From a checkpoint of a small mixture-of-experts model trained on Wikipedia.
Training: a variant of SOAP for the experts, 2886 steps.
Below are experts of layer 3 (counted from 0) of a mixture-of-experts language model. Rows are named router (the router's row for the expert), gate (a neuron's input weights, with its number), up (a neuron's input weights, with its number), down (a neuron's output weights, with its number) and show model dimensions 0-191. Each number is 500 + 25 x the weight over its row's rms, rounded and kept within 0 to 999. Numbers have three digits each.
Before each expert's rows: "comes after" lists some tokens at least twice as common just before its tokens as in all text; "raises" lists some tokens whose logits its average output raises strongly, later layers aside. This comes from a sample of Wikipedia text that the model never trained on. Tokens count by the router's weight.

# expert 6
comes after: " |", "–", ".", ";", " (", ":"
raises: ",", ".", "\""
router:509483490494533519540488448473500501506552542498523466483542508492523493519493493494478484500501557531523476489507484494500540532483493497527490509506480513514487499513523472479525500454481524476504512493451523503476561481502509538492449454542509464499501528525494475510539519505503505471492505481486525470490547552498512533509472483501502456488514521479441510466523526513510493486532519473487519520524460525513503465479473479520515485506477465484504464508500478489510474503538471468525501459508496470488535450536444435499465504489484499498449495519482506492448521502458467506
gate5:534505523487494491482493527484435487453504532494467524464509537528485516488512477435480473524503509512518499474539499494491444512453490497471507522466487514538498521470510499512484538510487531534545490515496524516483562525478499548463466543482504511498547504512518522548540489491516507470506528507491519491504498523527479541503497468506432446491474516530488478516528498497505521465547475478554526467502501515468494539500457535475499502523523520518511480512492473497472477512511507480504501485527494496548508479522531496556529527518484479535495499502500497513490490490454486508
up5:535500514511526495513447522490439486447539528518442544460506531503511489495515476456480499540458526510508483515515525517486487502454489471492504454480494515555496541462519507497485519508454524508491528523492516502431529503483496536443466523492476479523542533510529510545508479525505515497512516482502506485534491486497515578528486500490484489525482504496452484515497491464515548438494503466519490496504519502490545495494470503513477492533514533534492465491494479508457503499504492454493463505549482493526501501504509482491516510504511473510486479510497497516523493476460530494
down5:471534500503528520503498515489509508457535504525464500473511481480515486542546466469516508480495509480484522478475520466469508495457532506484471487546498472464504480470491505466512483496514512490530531470461516528502495485494515465547522480552552502514490514545472462482468462478506493544531488520486489517476502445512503497505515495472548549496523475502481524524483474508459518511521464497521530492533492461551514525478469456502471495496483507485497482551469492543483520472482492476507517531498538477483441470497487474494508458461530468513468520528480489517529501474517502464
gate6:437520474473480513500468509506504487486506536511484526501500539508517500445498482520505474474484510512562501523471492446486522496466507506524528529476475481512457504484484459520438479486483491551479483488463493506526462515502536485487467525471511499528492533542481444479471496476491495524525514482499503490482492483560495467452527474494492510544464477531505486501456491483539513471518498508492508519511519513506523495479557520492531527485497506497487510496483476471476533440504467509498490482494467527473489443510460472472459491483467457510509538520505516533530527509526504488
up6:449490483488525461497501456477476493473541550494496544515507507482489490498531497512446495491512499460513464469484482502475515508550492505507492535431509450500493473485514484535478484482525496554509507500523454457527437495508541496489500477514474493501500509453468510478483481493454467540477478477544506514468538524490489537547514522539496495481560544534484496509480507494479491537547491482510523513514529523528561516480507458505508477480520525494503521492485530514484495512511489494542484507486509545502514514516484471507544480480504542488505509474494499486497510469525511481
down6:508477479462498454483486507480487502487483497516459566506490500474461479517525541521468492487530512488529486501488458526512455504479506509500501581509494489487492500456539477532465521486499498494490509534516483497503538489516539496509505519506417494487490492490510503542494464494519504526490482504477492525484508501489469476535481486522550476522482549474495500515519523493554480482433537454510527518511531489527512477477444504526519495498482502490476492502500542536517473507556507531460466506504500519469513510520476476528507505499527529452531462514519494465523478518508497457
gate7:521511545523543507486504462511489495532496491515540541501470473478454467466459523524537521528518515492492537483509513494524536561474494525469515521491480524533496521463496480490511490463518516467512519532503534445527497524517460510519488490513509520464434466465508518508504538511522495479499467524473466484509514492519485453515515460482495506466508480492505531492512505521480470480542487514495529523498504519478492489500537505516419506505568500495515533499504525560510498484499486553464509476479505478546495513530492480511511492527491529548507492547479520511487527511508513517
up7:494527489472483484495486471532521478526495517525474476514489507519493448481518509499492482531528515496521535488527463482546494489525518506494464524482527526553508473476492485475507512490507486483472491496521499501485548539504521450472544503460507509522494521521529523503551518448513479485493526471533533532532499513540557527527543536509498516547518459547495528498531479538465495511521505506506483560498512478444498510496519509492499470515561528491487497484512519520468464517519486505471479474470506514510499487471436513498466497493517507529504477515515489511464467487549483548
down7:493477578527462481468494518478559481504503533514524473488485493457486475471493509472482487510488498469505517498470472560511516513508523541492510470547476495514479515504488464474501465491484527486549489511492485478522482544564532472487490512551502506527519479502533506540492523496496499512477495519495471521484539537516533491532471503492517507534495527492492513489495513525531492446478508494497496509535517498500515491523485492514482505517533483490508443457484521535560523502478487506509455482475518510516490546546485550526556488548504529489539485540466523513502478497468495496

# expert 3
comes after: " in", "|", " (", ",", "In", " 18"
raises: ",", ".", " and", " |", "–", ";"
router:477545529500527552499567529532495488501559506506502492502502489523534479491471528508466487486461541517519481499501503526508531534501483499523519495500502529494504515516474457508554502502531538508484488502454500479523532465526503512460516501538529509521496542478481505502546468504500519475518469457515510515490532498504502548467503464507503441504495526522485480509534502529498468527461528453487475520553507503527508477541493530513511465515463470475492471492496472499531485492529517503493486466498536471511500486524453432475496510489485505495505476537515513473499528471474438510
gate5:509506507477489498488474521496496479498513472472534503514518457516474469529522554480501435513488573475497490512489463449429512476487519454499500506497450455471486463466500502538475478489518455486547498501469509496501506481502477496516514516523526501515506462499535497497510482456488474486524514522543476460545499475524486497524472505499472515523518547460466488479503498492509476518461524502521490532518506474502555476515493512480528503492489512507512493501553484510484478475449496444482500474519484486459518485509496539514479510510485516522523525436478469468505490477468483513
up5:491485491513523495515487485509467507499498495517453476464515518491533516454450457477519573486527462558501479507538518507558470507513484518523503501502547537518486519518526485474492527503491528506444503467493505518500477493479510485483506486477517506503468509474463510480461512529508496496489501498475515521470508503506496515479522471520503466479463477584556482512535496510525521496561472485501477485506486538464446491502542505504489528495495493461488499481474515462502543518524496535500492526508534483530485516511496455521528478497488519471451489527467508530469506527539466504
down5:506528511543500496545482436520475482531489479529490510525491527518497481469515476503480496513491513527551457511463533479487496508566454508506501485539494461481523520470462493531522447502471484508490507484506511493479553480505523487519468507487504497493530529501504511490476482476546473501444478477498535531505500504514446473494504490530502502504518507476528475510497458503521474513438491491489512520489504524530515514476497450485500481503542471509463481529470478531487443513495510499486485434448520482546549517527508487494502493513515534492538507550459526513512508493504471505
gate6:508547486539519535450507490517535532508527553483472492516463517487534488531466489522479531482510523530506464493504485528480478499529541489512480513510453480484483477516519505476527481509521491514512536533491477524498479512525531488506505518502522504500485522471530502518523497477469510470519491462526499505540512518528480484481516448469507514501521486457512463497533523521476488564462523484525535509502514535532482540511519495481521525506525514485525475482492471471465512455514573515516499478490477480472464498475474494545483475548456528447559520489518472512487517500470503519
up6:533499507443466449492450484479488478503525491528547518486507503473482453514453494495533485499471469485468546532470505499502539518469489500501500433487548503482482500505469495498521470486485500468502495496465502507525539511478479487509503499503476514487548492461524499470529496471529463484465437536460504479479524494474502546522535501479497547487507519472489532542539525500494485464541452528479493548491517457518510466475516496499502464511508499498512524513491493515539496519457503468505509518541486556521520491529511517479529493476495519530519519483465494509477479490483524511
down6:525486504513532492492499536509553506488526488487465523532466528528470496519502482501476477485478532508521505476530453511481555470515539503465548470457485507478444477498534521494539473494515488510530516522514531537461502456492528527479521516540532485529515476493526478515476481499522512575543489486481475511479510526522478499501485538492478474487504516514523501468478457516493498539471475510504499495486495501511491546450468490522505506462482477520535513460546517535474492513533488481459490512518482505472522497486442530457483481541486514469478515514469510473527500471496513478
gate7:478490514530448522487523523516478467447539474511532530515500496506503484506509497494495506543497468539542501520483491465510503505493500509486522530536539488535497498486566482504519495481510511481492487488469469523519526498503522517497460510547512422522503504480504493472528486478524495465520473525498489513498516513484483536540533505504451474453538481499484490539523508461515496515480478525533512548491500524518526508507473498534494519502521501502499501521505469564543531542453457477491493464501503460438536496521508518517535491467501470512522485472537515452503547504510520526
up7:479510509479491464490498511498503453450519548504536545529488523515501525520481477508502492528507525522483498495484519456513526512520522525529539496490489509506467537464507494511522505507522497526483530469465510472547435474505513523492500491582485466510480498511516507486494454573478501496457527506512510519518506521490470477549510479502463489476519495517502506542436489449464501472501491529508521475513548486504463524476485528525525532510503498470527525539539507491505545525489471504484495471506524500476525506481508489470510514522500490507553451494503489462479542492527471508
down7:534481522510498500521487469492497510508438511519519499532516476499519500466523522427501493523479472523515525505508494480487506533503492472462480470474493485477516523497537509514464489475500503539525525518514509499447492529453469518530507470446502515482535486475538495478518504556479484567496507532504515473482500492482502586506479476516553514511510529483499521478531520538503504470516515505514504486508470553533534523499483478485518501489528491505514471504525503492528495536505533441508434468481508506473507496510529491508487493487544464488456508489488515553481530529486501475

# expert 11
comes after: "\n", "-", " (", " \"", "==", "==="
raises: ".", "if", "ir", "od"
router:509545530461523528532492478484528554491505489502526472514510512466501474516519476506501529508512509541520477497519500507512518519466482457485480528495485503537458474534506498512485502461507545501442493514474469496504501472495531503487484502473528502505493523513486492486547498502488470477532491467507500467480524525480491474505510517489487433493481480487504568465529483520516438498493535504492506526553490531512486440453523498499493541507502509475517467479503491502480441460578527483479481511499515489506490481540457477480473515518476487501443489515502495486520543481470460480
gate3:545488525494509477474472472538494527497512486505454471524484528524481492519511509491490470524460520448521470506495498534539509556463494539464493482500525462492535557520474451521505498500507505516505516538523515481541535479504508523537471506486477470496501508518501468511476503464525505516527548554486510519482543491479508506507484497539500508504468531535472517468493513505469535482538540468494463495475464537484484512505541505536510508474495539503524524507507498522518463505503541488536523504488502547477498490512504480486453521490485449573492490492480452480538516490517507495
up3:527459534523474461512505482478489491483525511527465500493500519500483499480476542534503487514520484459551516476479504516557498510460487524472524480494497502463484500545443466496511520549506489481489520531530498528532540461478518497523463520512450520497494544488520468508478520504500472531501491546535522491481500536477468482498501491530480483510529481525533509522538510486528520473470524526501512481513477486556479542532508494495514497485502540502481500530509477520469450513494466479545551476517484495472508534479514498557490499464499468500499493438496519526483498523535455525
down3:472504521524446498480477511490470474527529480471470447510492465503490524504496498495493481492525446476492510498495523504486465464487508481456515491510507499492543470508496494537516507507485470502512490512520489471507510531529455490527487531485513470481510516475541503487492534448501488481517563528497519487521524493501530539519472527501484553486553492511461492526507466482454528469514515467450478499444452520469511504512467477499532500481485531495508521476516490542503502476513546505514521470478473507528552512470547505455531490497528509509533519451468458525507464522520521501
gate4:521518477500493456484505500480505490543554496494530506502490498460518492483526479502530457491474469464493508493522499497507542493487491458523513522501471525490492498520476517469532509506550493546501490517460482470536472491510488503514533464467511509479487478484568523565512491551526487497476514435552500453441505522457495493465499534474498484499510538485513537521506529506504476505512457488491513499509485467532486529531522491498463485470490491509505496522506496475466448549502461476501511462502484469523489509462462520458498453502506455487513516513481503531495516541496509481
up4:505515505508497507516497480522490496513513488508510506500474483472513489514544468470509503503491477500501501493519514481510515516541456490511492529509442467488485515498480500494513534514517503524473482531496502543479507519504509520511523509468516489473495472507513490507540529578512507465497499467583546463415502494458557469490495529470482474483467517506527520528507515524502517536535499456499519494531500475494509524477520487532504486463472471445516498497509491486479483534538458517514491449443465465528513516459461492477479514500471443500529488527533482496478532510500522491
down4:448517520532527505491505542472477414483491573458508481513453484514506507528547486529522510494507475515511482512477502479476495471508474494499474502534492472474477543505483514494497536474506515501500509479507492527557535491516534500480492540475501494509534543485491506452479488510494496468517507535482510559561489474497483491469500500473512526515482547502465521486475476487539507504504505465473535569451492526510479516485489483490459503468492485505477527492491508533544494478478527498532501507470515524483483532508476511468521475536453504494508529516508478526524503474534494491
gate5:489487519498532497518461457478510489450540498530534525487490496477478489486526515466504527494520489514483541501528534499522514475457468526470492554517520480513471501474500494506514531488500507507492480506505484485474514476504495471464476485509497537494480503499531518501532478489501471497495509522455447551500505493470511500530512525531513495532495502475488501537469448483554472445457558539464530525526504508522448481478566505503492508537465504493511505498548500502519478480537493503535497509473539501515480415522504520500506531505510497476499506479479507519462512453508533533
up5:481479484464472508497511542522485521518483433526488450536479514565519500486484520532503494482446504505491454523478490498486502493551536476502498487499515492500470529510507503511515518547505503473484522466504511505514514513526494546515525538476509487498476478524501525470513489535484510545516488505514509493487497533493524502494496509468469480463471519488513465451464516493468546508494503482534496501474524471479532530518480457502516464461488516516485503502495510508477541568466486507438507503493522543537476565478504484521520484494500446526530510468472474445507524473492492472
down5:510529498516489532527512446517491492513484500475516448515496505503459490492524524460547486507486476540474503527497518494497463477503463506466519496503437562487450519532506491529479502514480521515477491532502530475552498496516472495471518460477526494536520518478546500545477499494456455539470502486476518530482515515463475492470494474460454474485542450503514508485519498475544516542505564513490512452503509499496540509482494492532492521485522481530518486503473495485482468518507525510479519475487462512513502524540521490491487494493506473517519472487439480458518501510521529481